config.yaml
num_hidden_layers: 9
normalize_top_k: true
tie_word_embeddings: false
optimizer: "muon_variant"
Below are experts of layer 6 (counted from 0) of a mixture-of-experts language model. Rows are named router (the router's row for the expert), up (a neuron's input weights, with its number), down (a neuron's output weights, with its number) and show model dimensions 0-79. Each number is 500 + 25 x the weight over its row's rms, rounded and kept within 0 to 999. Numbers have three digits each.
Before each expert's rows: a language model's description of what the expert responds to. This comes from a sample of Wikipedia text that the model never trained on.

# expert 30
What it handles: Of in University of, and place or name starters like Mount, St, San, John, George, plus commas between city and state.
router:484517513498537505529517468458504542528492466528510494512468518520500475508497440453502473495463511498512465491497489471491536509512502540517494515478504462497523496502516491504505521514529483510531478498504538516506500489510495525463488484
up13:472495505511497511526443490499494545498525526506533521499468489494490526523474564508490504495418506498470534544465511506510530448510455496476430483485527521469473476491488499498526489445502516495486517466511477479552459506480445502520498539
down13:490453513531505500474482528494540488504487499474475497503516495485487467535506485506497476508521512486502491507498498500455528494534541545526537503522491506527514538489529434497503519521519524567481476456477476487504543491521507498502497480
up14:523516432511505458539498515526513481488541503538472511497476531514452486498513516477445497540499471513475500530511460504479500464462477540501493487478506556517480510440473499525505556476468540503507504476529479496479512502494488468518534480
down14:502507548508484501457518522483481484501535523509468468521466495520461535469476524474532488528534493494526469519501470535532499540529524503506556488491500505471490490529491501487539473515542509566466470522526514519490486491496489506504515512
up15:460509464525476474508513492523504472483460484492527536531526518487525467478518468474533464545478445577488531519524476477484492511469528523497434530520500531541527496518505486555489491526469502510461511487506472490500491546499465472481517508
down15:517513564497472499487441495472546476475514539521493503476478517514497490488493510499494535519489513443504499473515503529490526476468496488510563517500501513494463502484490466468506513524541501559541516485508494532498478463511482511453515520
up16:513526524501482476468495485468478524476458515490491473477481487529543524473456534495469488542506484522503511515528479516504526504501508518516464510523549533458489494495518486520475490483527498516492508468472564505512497471471503478507519512
down16:504509538526532502527535513523500520531502512510527507484509488452496530513517482523488480507498507522486490484475528471487443460492484537451517490457480435505506515516480495493483510488521485581516470536526469514470512574502481519461486511

# expert 23
What it handles: Plural nouns and plural endings, often before of/are, such as groups, countries, species, partners, and larvae, sepals.
router:525528473495498500534512525504501466468482512488462487510520488499549515437499472539522533503498489462501526516483547488524474502518501493511475470497522511460533501518507533490505509513515522491495478493509443477517461482450549500523495471
up1:506500469537495528513521505512519523487484509534485522549538532520547491497510512519502494518503497471480487515479485516496480511482515528507482482454529472494504520496493475444520475524573517449507483458514505479447486501471473512479545483
down1:480481487545515476470500495551450538527482519512518521531499573523460517529505522509493511531528483504539431484495528490494489489481516481466488495487516556513541535481545489463541494528535485508494507491542485501500484507531480458486483466
up2:503495532475480447493494493538535494509488499487508501502475483508498493500438514474519516496502482475507474483489508515520519489490511475546451544464487462508468487477493485479542525507489494498527498560498490527507539497511553508445516513
down2:519520520505511499508484470480484507497508482472521473479500476485490487487485550486541547491530476505571505490453523515507490494471520503475526470480547505499526527472508515441521476446467504519502498485507494495519485501531495415463547469
up3:492478444517489548519461474475489510506471483485499476509473490528511473507517532531530474514523538544506512518489431485545506502503542476513511461525469523479505517500467482481490512525508478475514495494493522494517513498484499506505470494
down3:497511514495515500541510493463489523513543509574495518493456504509477497456514509511477524531520548515496448509498487490499488529504493513518529535473538525501512474486487478460502513523483489465551495555495494480458528475499478520514479496
up4:562464494517496494518521478479544489538428543521491506490507480499492501471536476504495460477542516509523445505479532499479519518497530491496542498466531454512484531500512506499495498511498529473484529468491469528548527476490525512463492540
down4:481512479487521523463522549524484545492535492527492459471497538495482505514488464474503460467543518474537472470520463488511473496508491507456476499486470503539495493475505509465494459531470523509471492491531527480529524453519482543499492551

# expert 16
What it handles: Descriptive adjectives and abstract nouns in expository prose, often finishing a split word, like social, economic, religious, industrial, radiation, pressure.
router:487498487530530483496501510514499490469508533481454488518480548432529516498496500519521507482474495488507502448506480497497514501474517509496501534445515490448529527490512546488513491540553519542519481489513491470538544514515521503499519508
up0:513490560525600484479495521524490468482483474556546502493485515519516497507509500503529517492529490514459492496490506519466496495521501464492462519494514509518492466487535512497530528478525535472537468488522481544477478488523482480502472484
down0:509520531499517522484526504488500484481511547484480482496516504479533463512471495533472481481514496498540499554505502530536441476517498462496516471500526479479534528490510486520534510498507510623520535505489512482472491518469512544462535514
up1:534533492512509516512505525488530473482461466474482495476528524525541488495493527502524502513504479457493516479499484517512473518456469446459496547546549455486479535488461515501470474531492500469524521502486505470514483527521517470518552497
down1:523495502453522472518491448522489519504532544520519483495483483453458476476455520514486532491505517512558519473501500527464518533541510518538506497456493533520473484475484515490463460535478500462476482502474522488489507515476508490470513497
up2:501494473526544462529476505522515516513526492473472497509494541500504523499539501525530543516538491463543509480517532488538505530511479518504506482529472531550520549459526505465518525505503513509501508523489512497504467485467504506511540503
down2:512506546500488550492461510504535497507490522484528502494468518497546530555517513518510464530513515499475504508487538499509485457507545533523528519491528517485494503492460527548451472498524499504488486485550516478493560521499527534483475479
up3:526507426543502518532503504508543534498501479507503518509480438514500451537464485538525501519512488506519488497452461478526470471471527465474446529491555487504453527499509528468494491464511471517517504527512508491503475489454491497477508501
down3:487518546510474533499524480527520530510493474472456490496483486458492530489497487517508542482521524557487503491480527480510500498477487538466529478524477505480528482477533518511532515502512521622464481486515522492484514487532462472537476486

# expert 22
What it handles: Prepositions after nouns or verbs, such as of, for, with, in, plus year prefixes like 197 after Born:.
router:509486511515488522529526501523477546461483519495478546503518510523457494517473521505524449515493476462502542462494474513497480499528472540511489441450484489539554560484509470504495514547493496497479484508518523511504456513492489503498492479
up0:466527505524470520512466486490534504462568518507449509511490497520544441501480546484515501503474517500535484532482496489512498493560491524496502471512501492498535471517525492464537497506516490505460493462509493465530474504484520499477509507
down0:471493485506555480489477505454494493455461498495507459523481484473522497480525525526476478544495495519486489503504461495473531473492530531498546488482461516470516496511498518512496454468487482411488501505513496478516507496519505540522471488
up1:516521498537509540491465513504498537482493486498476493525526524514469476495476479519559526538470474525493479539511510483521475467531486503535525501487548536556481494466503495446499505493482523476497497503497478488506485490520451505479486463
down1:479458482479488507493544504493446540458477538484518477523468465493502480496484485512458469470503542505509485490497533551511488487470490510486460512505489455493481508513493532509492516476546483525508556560513515535516478506536500502457497487
up2:505474498552517474553509472464517476507479530528459479502518515504505484469457490534540475480522512510469510518477495517485512507474465531550523496520492521503495482501493523537537520485477511408539480522501492526503505555507482523478511490
down2:542504509472526452502510530479512488504524506463501491508458479479526507546507492480486532526545472485487457495509507482526510486517470499546544457495474503432521553522490487487559518503507514474508489519455508508520538487488518514503501490
up3:505537549504528515519465512505495509507528508501462544533514526489506443538518513540466487495463501503527515475505522519506511493495498537550471513527481490510503530484499465527541536519486471493499500500450493518525497539518484546473530473
down3:514501513527488533460495502512463499537504480507477526529506499513483493519481512484512525500494506481521542470509487480518556510501452496482540462539488532524504482519512537493497515510503548514509517544486507542508517543524496493493513464

# expert 39
What it handles: Colons, pipes and labels in infoboxes and chart tables, such as Medals:, Class:, Award, Billboard, and chart position numbers.
router:469474492491469481485485515464453500533521509516509524471462451543515529535498476503467506529515474494472514507477515537540544494515496502480487532477449471517498502491488475465495523516477472475492539464497516508492457476521512520507548462
up0:474493473473518451504505507518466473503484475509520523494550496511523522473482507493483524511488486524524548458481509474516497511503502491457520496545524488510504547497502576450504538494491490477489554510491498489516484478499537481529481554
down0:495463501529525512491528502471491520522543491489478522490468541533521492524489509511527479521501536498550554489499501540505466461502493507508509491548532505518542488501462477524483516517524515559497500494472534487501496515536529503491471494
up1:491502500474531475561547531473502485511463531508479485513489481469550491523504489494513492505466509517492464545527505495518516497508536514509455473529522527479491472471527540497530508504535542508502508492516521522520511494472485541463536505
down1:502555520542499483506485467468520477521465484518463493511530522471467527506504526542522505491546502500532482476490500494491464469464459485464483500493502553534504546482539497515496500459475488556481481481524473519469547498520524517506501520
up2:502500454496457482525495541510507496528484513491489446520516491531520470440484551502557513504525465502522479488510521501546524507537492515514509524524484514525504494520511488466497552476487517455533501511471508536520443499506492507545515475
down2:490500488485478493496488489481512482505479481527504487514492525467447501436458489537488492553519511485488456530478567481459525505500476485437466463459507504482489504482502459504515477502526559528513469489494483524507516502460455487534537550
up3:572511491539477487525491488481476556513513529515507473497456486518497544488516530513507517515463521513490526562471499498540490468483471463521539508506464503522496498503495466492533502481484531488507479463476484522547516452502495468453533575
down3:483500513495540481435499497562497502505497488500537482506505512535490508482532488492482492534507528507497521516488541531508463535502517478503499543521479506548478503483497475530480511518517487489545494457485521480461536492551483490516512540

# expert 13
What it handles: Commas, opening parentheses, quotes and linking words like as and became that introduce appositives, dates or asides after a noun.
router:464518470515563518533559497491490517495451448530531523522438497531522482520521484508469517497537484530515494537531503495546472489491508502521523505539496504540490506498504499509488512509469517528526490450503529543465502533470517517511511542
up1:464454461485544469498468501502527516520502500488489529505507441516491513472483494495499534497493523489487504479509479470524501532519526482517465512483494481532467484483500539525489503507493538529508500467464523505516487503500475508500460532
down1:480518484500508508491495505521488459518491482496513500468504549500530499501480528474483488498535478492525513508529548481516509473480502500526502486513505518496586535521516497480544505494518479535479470449518482485488511496484470431496510518
up2:489502487538482447504447500482473433519502502516475481555535495462477470448518490492540469499529488533539494502497512524529493525520468485530495570512510504485492463499536522496504485503544465505501481499456526516527526515468508495514485479
down2:549472475435467519461485505514495529478553507476516527506487522483482518480500486453525485532509498465488513457523480503488539509502539492526534489531525523498503490509507485490476485455536498598535500472491502479540488491516486487496523512
up3:502480449518519466530481550526526503491485486530495481452474506502487509507474462511500548508516460544487486543463482480517517492464478492469514478528497517465496564462479512486471517481490537503502453477481534477504527506485516482524499546
down3:447490520510576497545509500465511523535522525505530503510515553497547463532536497489448477451470535502489559502478541510502534530522484498529499447501535535473531459512494522504479478509490473571478491512505514509508518515517536489495506519
up4:498509483530527442453473505487436542526520499489497539496501479496486529499501455446523511515521522519518548490498472534491479482456458499527480464497490494498493493498500461506470506497519529479485490468517516496469487480509516433560494489
down4:502503473512502526494475506508528495489494509555490500523481483519554486484488504502487476505444511490478487460486512474480533515530533450543465489571527517498522462502506482534475496507511509482492510539478477512450499472506463496486540499

# expert 5
What it handles: Line breaks, periods and heading marks closing fields in infobox lists, taxonomy synonym lists and track lists, such as Synonyms, Binomial, Founded, Starring.
router:526493518475531501499484491520481532497472429549522515519481456499469482495466501531523477512488513475498444497528490512500527507520512527549531500526487477490510481490529523505478489505512511509520533520488503494480440506549493500514507494
up12:540500531497472544548488441512424497499503476498529506517496501505493512537516502507519539513516494484477520500505493495505519440481506503505511529541539506508461465479481494467553460522482515456527490475497520489488507539492461503523500498
down12:524551483456470474468531497484465518479489536445468470489482515549527492495495480525477535513494505496502532530526508519499476461475506500506510502521515525507473522545483492508471492467518454537479493458532475537526496430503537514455513485
up13:518534515530498488512518483471531512468485491463516519501507448474497482492470502500481544483454516514491512491500507508459516474522524511514509463480473540464503505494506487510459459486520508495447428486511481486494491505497467507516546507
down13:498485470494565506471502471477541503466486549496518527531532468496469444516475482481519445502454533455498507500497491496529520512500491542471473468515486463469499454500512511506532524513477504517518477520480494498541482468524510494553476480
up14:497536489476510539526522504504514496505468505529509494483519508502495466500500486499491450518513482491453489499458493547484498512491487480530503532496497514515536514512509500492509531495500491453446465510532548522512543457514478492536588474
down14:504493500467466566459464436499495469492500457510500516528534530478530492504511503538483471492493497482519494512509502521502495501533481519552489469485530519477457488523475484464545464481512460486504504487485492513504456487501489498495471484
up15:483501532496473465486470515508494499514485485529474509521563478510483517498506541487526448524506505483474493519436488486486500494516500522542514471501485495478478538482477431480509511507495483500515480496504523558499480541534526481508504508
down15:492498458502529491500495536519497496472500462510502483518506436553503482459539486496482480499511479452453518526494476508495492528508480506489529525516517459513494502495526538515506488506492471488497487518526494507498475509487513489493497498

# expert 26
What it handles: Pipe separators between cells of sports results and statistics tables, plus semicolons in result lists and country codes like GER.
router:473527520509485497510524464524525511480514501483538469543506519568492519500525492504492479486464512531492480513516491483508536501510531506499475461508492463533463514524481496471513530525479493544489488502513528474501527504548496519508486505
up12:442457507516536515517507524503469490472514507501527554523477477498502513482494469500536508532454492485479501502486477514530509490467484473463462520490479503473494550508520503483464514517481494545533453510441522470506496483454517477495485495
down12:495505474504504523525503515510525491521504501494474506516549559521497529515494507480496493519542479516464545499525525472476539485514543524486516526577498528506533509495512500470514567499522507562499503501509463520532499469491485503522495535
up13:528482516502492474487459499507550483473480499486485489528476496515489506473542447493521511507477522486524486519493509492513522487494516476500492456469484470516490538506474478476486495486482510501508518484457525515509495479507466544528449521
down13:478502552475523474513503519500523460523510507509523511466491464514430476528470509501488518540517503489490517502528475548468534479461505473493511497479497511498504502453524432529510495513467485546494522513527477537505497542528498510499488492
up14:535528492506474472487488517508526571496502483509482524528524502496500534470523509471499499462476504521492560536505523503520504523535497514481499472503498504497485497467475443478486476553488431519481507515488521519510528516517485478524482534
down14:522478469497481521519498540515502500493488497527536451489494496467520478481476502498497518487484478492493513465541471514449520487466524442513498511505468479513468521492525486498541519500491534510490492482487486456481460469566522547556505476
up15:528516501476479482530492512490497472470450508530498531496516531533476459465500480528507527490469451468466491499469515522456514468462490549502444477491516510523506446486475507496507454500461507483460507466507493527519526514514508528514477439
down15:491531494519455528475508476524478516524501487472530491532483461511460469502514490492528509547552561498490468527515508447483498511519478523463538495510517529459494493457455477510490499533499494576516504524485505465523512549447496507489496532

# expert 8
What it handles: Determiners and possessives before a noun, like the, his, their, its, plus list dashes opening infobox-style lines such as "- Location:".
router:512506511518463509506533469531511558520481483507467502516484489487543464519515476458507485506487485491511443490469511512476505470518479485489530501489495518525519504484511479544514492497504505535484484482483496507527516520469470522462499514
up13:516508462542474520521436557519473544489535511502519524508527480502509464493532524521477511506499475471504521456498516450518480511545542495465487472484515503503512499510520510523516545483505516478511491523443489500493495485489506485519513494
down13:512465464475538494535517492477527526469506473512487492506517502481540511493485498511449457521499487511469478484485491525503505455479465507494526543513462485498501436525494474528439492501496519487563498473529495512482524518532490497476490449
up14:479506485530470450521492530510516477515465481476510492495526491478500522477541516472498517537522508511495511490497529476560513465555468458510464527513495451472492496500529472502534528462531488466460514496479515549561536434513488526519463442
down14:502516513512478495515511524528519497496543507467421494538493431508495500534510519551556494491536529505490469452514512526495514462511461504471494466492526498512472517508481518503486475516473545527519503501531510487476486486542526465517561506
up15:514523544482473502478499522490502491498503492503476467527487507493502502522516503568532511511463482497494494538494521466509533494505486535447503456529534460480489487499504521501538543511514505513486520504519478530504512508520492448491535497
down15:525502457505524467542513490477486505518470488522518507549447505496495456524481501528515501503517518513505560538466475530507488506496459508531475471495516462523469511511493446546507517504562496486501483529516493502433500483484450472528509487
up16:504517478493502527544491511521508509507447521520492540498533485463484482532515556494534474518518509481508530521480469501507516490487524519517529465485499507508503510489522517534546528533498500488464479518507538496502469467516491483464490540
down16:483465482508491500505445507502500494514478517509483540519541508526487483471514525496540531534522518493464536499522469464501495481509515473528474428464513512523467483517480519524476465498485469498491536514507467480515493504469541482506517503

# expert 24
What it handles: Prepositions and copulas in place descriptions, like is in "It is located", in, at, near, along, within, across.
router:497523496515463492466508508492512530448498488487450468537482525518506510480504477499531524531524483493490502467497474480481490492504462538460534480462456477475514537474523471482468494526557509533522474525491477534508504500503496491475454534
up0:523499507552467506513504468495478527513493525440470478522515449456498479510469503504485492495490508526511481465515492563486473476473461512515508555518515490476520508547491473482474504513505524488511500511503508550497485515530462510535483532
down0:558544484500487545475504483490524536474489461448487503531500491441506467483479468490480522538541542504478501489525497473502528474507455513541477517496476511483473499522504486504478467519515516497531530477467489520481494517511479506488456485
up1:477466496490460526543481506480511505484496520529487519508481516520502542491479479486488502540453523486487544518521535475450501495524452495485501466499490509507469518469517546493486480533505498484467517479498512496540521555519527478473485511
down1:519574482555481507476479472527469490490504496472477492484511475511516519444508536486462487518511534507504456470489477489549473524505496469499461538512506478507511555543493493480491545504521533487465517493516457504481476506490467517518491476
up2:560515536504510534452465495491503515483466476488524513487516523516464463489509495485451465481513515464528499471496496514499474485501469487495466473471490477518483499460489493487469506496519494509505529478452516515459473556499482458479535534
down2:453501516466522520517468565517492492540507470464496524503531526479498493524530503469532502493494514496503514472513498504510519477502531466487544475485497537503516517520490491561557512506452536470459499497489475504502469449513565450545500467
up3:469494475523495513521526507528513513493472518459548490507521516503485492490536541530504529505472482506485496500519515521481469465467471541533491493514498524506511527478499488456428471546488498451500498461486500511512526457523506496507531501
down3:550468494536494527507473523516464457535499544539441527450478521457513492503482523494523485519516523497462545507435528493465526473514471503490516507481505481479502500498515530529494512493458507546507505468506497511497523530485540541471527498

# expert 37
What it handles: Pieces of technical, medical or organizational words, often splitting Latinate stems, such as stim(ulation), regul, investig, broadcast(ers), Department.
router:515527509461481511482475520487445509482522539507536485481521458523467532539499502530477514454472472513474524473513500510531489492469466485517478482493487484482487509490529521485540491493503465428488480531500513499508525507473517445550562497
up0:525538508507449495447465508541485458518527469437490546521499482497496501494508535487502483516498501512517513520495522471518511537511455481498462500478477497517463473497488507494524518536475520517503535490462528553518509535472516524520468526
down0:453514461563538493535546527507516493533487486467529494476475505474480507509529478486515488524486473506527473497499524522533506512499513528532523498502503516522550521543497467469543453529513553490531489496487471537531540488515513495485503516
up1:477502464519459468502499571511485515486472527511512473514502497510529491508506509524508495509523520491516480460519476460520529509486514510484509521491533509487437464498494474520492553510497536525504485505470453484510482518532530477538494506
down1:504520478518484533489495495465519489477501498488443499529481486474534476445510491524481480502489547468519483538516510504504466511483494452492510489492488532507499514474486503521499504535475538472486491504512484521523485461489450499496480496
up2:543510474522505515512533478523489570492513456496462510506497483487510483480472526495441474526450522457460525466493497512519492492469542471515419495489464499525498515478468507504496488524523463502447470457474493492526502521529490516469482479
down2:495494511526501517504521442468523485561518483531481486504530489495514537467508479532496492511564529499509468529514503484515543517510516542499528505515478515460494509521515447477515528464457489514503501492524484477499508530484501496479506460
up3:518512552502529506500484495527483493514489551493521511497500505476517496543489548476512486508463504486505493499480503474493511475477463452510488498472542492515492452480515516471528468507485532498476492502501486477517504534505518483488497536
down3:486536493501495481493527490497482527454513482521502492463501524462520504505489527487556488518483466503468547482521493502512513471547493510498528492532462489502559438499499453509530518489520491503492507486538527520500554508440467511508469494

# expert 1
What it handles: Nouns right after the, a or his that head a phrase continued by of or to, such as conclusion, death, version, role, film.
router:484511431544482546478532498477496473474509489513515491442503464468541480507493500539517526507487485481509477481472480547503481479468505494456535508495521515502542500516528524541466492549536500501491488474506472465524514481497507486483501479
up54:456535464509480449490519493483518521507460518509465495456494536500549471549477513513525474511509456507535476524495487491492526483479518568482511478511503495487512487450494471495460496503514471508528481472517457522517523552474497465537503534
down54:509496479476505499494506498502530506511546518502511541523514514437507464471499490518469482542545483516495486486502487501501497460511471497486510502431500489539475494501484491499476487512471538444504472470529484498516484467506498495507460461
up55:508485502464474429523490440517491513543487485505474475461501483506509486519490520531477523475494460475521513513535521506545464492458509548530505508499463501518481439484505531472497489502498497476541521472518470498500536515480526536509497535
down55:513472495468577503461545506496517496516497454511486505473452489480507473502484496475448531491512518496512468516483491545463473522546483526486494479489496486506503431490481521496539529485493468529529529511522492529465472520524518515515506518
up56:523510489490477496484484525503553507490558504514523488509522513540454456501490525490506502532499472538561508559522511486463530488525548470511479476536481468525492472487464506504496468497513533517500498490488526480488443513485465522536517497
down56:501521540495517501504506523487475489489506480448475489535518552499497532518507533462447529474522503486451503507521551521511461537487483482498515482487479532455501494497507473473540521472487486561485496519512502469497473523526485471505484527
up57:536497486476496539510509519494520461529492438519512537482480503495517486468498517525481518505501479449508525489482499526486539521508524495503526530475509496521454549505468485536455497474534482442543460507477497511444492497469532497497498473
down57:546482547493508517488459593495513530503513502495487499499532482506448483532508478541520496487466528505535509503527501499510518504493515502538502514546493530481498447505508474485521506476486501529513475553498516516510463499491530461497518508

# expert 6
What it handles: Word-initial pieces like con, dis, Con starting verbs such as consecrated; also month names after born, coordinates and infobox labels.
router:492520492471453509469512506446474483470525516485528481514495499499482533472474497474534499459495481484483528505497515518489537507529453472497494522479502535489564457491522457511505495472517550462508494470505495496419500464491484491498516504
up0:501505478511478480486515460464482515519518481545528531520507531480536498512521496469489492537508482550475506506497505482509520505449495477498506540554547471475520492489538504491469571480506476520511522497449465521494493504505504504500458536
down0:460487489495527498500523509514512516500475450484515490528509491490479510496479466492530488474531499487474540510504501497506492494445520486482486522502468473506520500472530468486498526487473464599491473511506504488528469473462496501469530496
up1:471481472498462542538536540492526493503534461520469514519480523492540528468563508460483503532510489493517492470452498483534483485514544513520471505470489523503483450473488474518507493515526522448531508503502505505485487518500511494520526483
down1:484524502488504474491522441528482527476539505546523549495521505524514520497504474535533492485485464485535452484535519491465525510516556491478481452492509497517511505493477493508495486494525499533451516523524513532467437495520503500498532507
up2:533495522491482445435481518477496493531506532484502509513490499511520481469498508524502487502487503537514468499540465516436545481504513533513469483494509489531471501482512470514477472506489532461499479465483427508522521519483508511480540508
down2:518532528477489523519505480496536439536514492503519470498508478462486498502542491486475536484472455532498489490506486490512490506487491458462494494512518519494477501492506522505492508516478516485487469500444547462439515498461537494481468524
up3:485527527494513488492472497528525520467507537520541517480501545500535487484467529510525494492470494535498524483488441494510504505492533476511470429493474483509505478458489431505519514529510504487474498503452494505500511463502483483460522454
down3:462516437474516515487528465532484469479509505526493526510528449566493517496497490512490483507511511528495486537523521481487516493482476514506491490443455511509498462535461475527499525485509488480495535527476518521528520522460527468473536498

# expert 7
What it handles: Capital letters, abbreviations and apostrophes in sports result tables and event names, such as FF, BMC, Championships, Olympic, f2.8.
router:502459523517531488508486531436453485431522500497507488489564544431454492503499489518477485508490492528502545532514488531480544508539494495468485479483495469498486493537503487516492487494493499486464519500492474437489471508525452474523501498
up0:549494529527527503451492483498448477519499475509488488495515529466515452476462487467467522463478495529504496535459474493554536488509524465487523482497505541513495513521482467444489483479502510486466504497519467505491508497465506478485487471
down0:477523480513466554472514468449475487488491516497497462501515518506476474449489496514503521507493489502508466503526461525542502521503488514478495555522534495498499475517493482512517512511487450537479519455469527510498473508507484493512484481
up1:457508482505492465519470517510462516490448518526490472473515499500497515528504486494520496487534489495514482549465478503502511500509498509486494529465499476538516483467508467532451514464557527457490497479492466492496502511508478531530468559
down1:469554466473477465506509478503523489485526458484505514510485486487436519511562494479509519489493460502472500509492524483488490510446493502532500466454520555497484483466490464484470499475491561509502470491475514507510491527502473472556500501
up2:488516512534546518461499529501467501493538495528504492532492518481530484547472549484513514526500483518496474527530495515499524509527534488471530522553544483486483516509457451471522505493472502513555534473439476499499457543510452495517529479
down2:480525555486503480473481487442547540455492489514514488465518506531516454500540513512505474469527496476508438531482496493513467500548512493470525511479475498509483501462474491523469502503519514460503518479462499479480524473509513545522455526
up3:558512525512484508523446522520473541497507535531462463481480479469479522485501487519504526489454530482547491549476528503506496492519521478480517504486495509481472499492516491459532512475479489489505499458496462503502446516527499521525493507
down3:548525487499474519476495570486514514527510460480518479506487524477529494493504488500495492485483494479507506507445481520491514516495494502514463460471468491500538504489488539524541486501563485552517539507482497511523524522532494549480489476

# expert 2
What it handles: LaTeX math tokens such as backslashes, _{, }{ and $, plus capitalised name-initial pieces like Sp, Sh, Mc.
router:501519450489500528445529510517457473482493507482513494466477546463466477519492496498482433479530496491435507506492518483464516499504480492532496486570503478473533481512497522480508474490508469520479492532465498499483501487531479525542469520
up0:535473470478491500485502465518480474472450497474514499530492566486577509449515522491480520519516496485511523485552487485508524506472465501485484510498461479466490457481499514556509513443484500478504534522471554483519551491531445491503525523
down0:467535528487502493490542501497481513512499467488509491459527454522447449504526509540485501548493533551521517489468537489464486501474528477468486507502517457536500503521517523480485496557507546523522535509535518509503497509490480487490516518
up1:491500440498505499508510517498512513529487508512450492521496508497507498499478497502492472470512508508479479480492458531535495498510500497484516509503444534509463519492524538498472498468545460470471487490507451547529518517531447515516525458
down1:482503480492502515506498493499526542521507509471546496491511570560503534494506544498479512501545480513499482496490520508478521497495510531529500497523508505543450531507483527499540486506506532533492458510504496583492502518514500474525495538
up2:501493505516450489561484483508500491517511503541460481523561507453563465458475506481476504486468528486513511510522517477501497525499472451512448502541516529500464513508474509488527499496482508526471503524524508460507510488506485508499457468
down2:519519462536495470519485513521494536534516467530497522495530519479500498499502481522483523524506438511476591514490496470477525470508495554472510508521463512499500508504497538473504487478517528473462481452521495487502517516525452522493543507
up3:526478491516540464485509496505462497524472521539508492520466474511531488491497508528503532516461509528481477506493437533470500517515509520502466522533453453466428505530459516496528501488555498469527489464500515509539497505494477561496489506
down3:464501539481517542479521472509471499549517475504505527469486518502513520508501481491514525506529528546512521473482504530505495501478444513504542512514522504506516543490511452529539467524521508613497502493545505466523487517497491469514520451

# expert 31
What it handles: Modal verbs such as would, may, could, to, was, plus syllable pieces inside personal names like Mummy, Thamasungkeeti.
router:526504521477476455478524527505472426545517516463491469488526518523468519504522532543496521484513531492495497474484514474455491517506499512506513458554493507523551540486507509536494521467476484489458507544515515514474466522509496506527505526
up0:534481519511504473501480475474515473524477480509485491518487505494550542536481533498537484523574515506503511471516510472448513534489502491514506509468554484482508543491499497528513527490484493498511531532444514520519445502543482480542499475
down0:517501489451448481522486513461519507470485489494487501482500512430542458451504497473498467540484485512492449500490518530514526509500503512491493519465487471477513510540518541506556513483465508508511474451506503505492475496531469522472511498
up1:496520516555457475457472460556511526516536524519504485535542493553486480473509534514476458518529540517514550480469507478502504474484531490440527534531493506507513528498494489479484498516514503467481452519507474523464515490502495524474515490
down1:527481511496469538545497495446518478510504519514462527481504551513496496467525506517481529520513520468474495477504483540503493490498489490512512481453510506510515514527517542474493540493496492498446525512513520466500507524529537473494459464
up2:538484527521475507479472501531506518460455479517454465529494503509523498475520529475529522539507525513489488478484538472489506508465530526524487538538462444559489508488504498475520489455500506493504487515514508456512547496470490469474488456
down2:456502456521488484507530516520470466464520515557543450508526475515536518527484466464523484485493501488488448504511462521461495472459472492502507460529501515495520487498474516468524540524478465520533481556524501510484513501506463457492501464
up3:503505502486462502452505507516485482507485492509492454515489450498484541530523509475507486500552477549495469504514510532488526567480533473522511518494475468509470514490500458481477536520473505501523539491472498448511521513468492514506509511
down3:517485458510521539513529520491483503504492494502526523504475552473534466486509484538495540496477512512497552461516506521519540515490536493510524502513508482535508496497438535515499479500549498458494478501505487500499465492511483463541509481

# expert 20
What it handles: Word-internal pieces of Slavic, Romanian and other foreign names, like ov, sh, č, š, in Rostov, Brașov, Bolshevik.
router:505457506480469512478460512474474492524523509476509520498477527520461505493494488494532516516535504501488537517496532527445494523521467476499511463555520523548487490499499501508497467509463530470464524501491540473465487471497491530486460501
up1:485519541522478486567480484528507520475487477494498461552493491507486499544499443487503475515506471476541526504520518492486516519496527503502498457511508564520506542513474505495469525498512511494513536545474543525514489461482469479485465520
down1:474481489494497517497501518527537500500477450528480531491491480520472478462460530455500455500511525545537546502530530487452484471487441478524500490521488463506519500472499489495531527515458511502502484497481479499545478512513510494512470493
up2:524501500495463529458497483532502520532500485516477471448492559499497490484531493524540483488507512496520528501420483492490522532485492515509516505484507527485489503464491540478520502480460506482498509456475528466564519502522474532467454462
down2:437526471476530480510500478510450501498483533511497475471478473483512505490494489484513478496499467496544508568495521508515519507477505490525508489486483540489464499561490462517504500513481498503523503483510498466488489526515500531469473495
up3:532505467499447508500504491477451477501518488492463526531466471514464496432513509507528542502500497507497525500499513454512521498514512521516451441476480507511484540488523520485532530520516451453493520513497524483481484496459497469458513519
down3:467544551501503475483538549503481525470534454515499480512492507480513498483527523497493489430493524486487482476499543497490510492515498460524515501478514495456518533492551511530510460487484477551577525492503515515498494462472525504480491477
up4:559480482496441465497482531548501511504499490491550521514479459508469500503522532476473496524476471535509489513481495525453562494491483507505476487533504520521486481501520520501578472467521499472536492472510494476502533516519496499502497467
down4:473493498468514495495471518493502515510507519497473499466492478480512511538515507490513452474511471459479509511484505472511473474493495449482488491480459485503518496511474442564439492513507505529456523468456525515465490471518535520504530516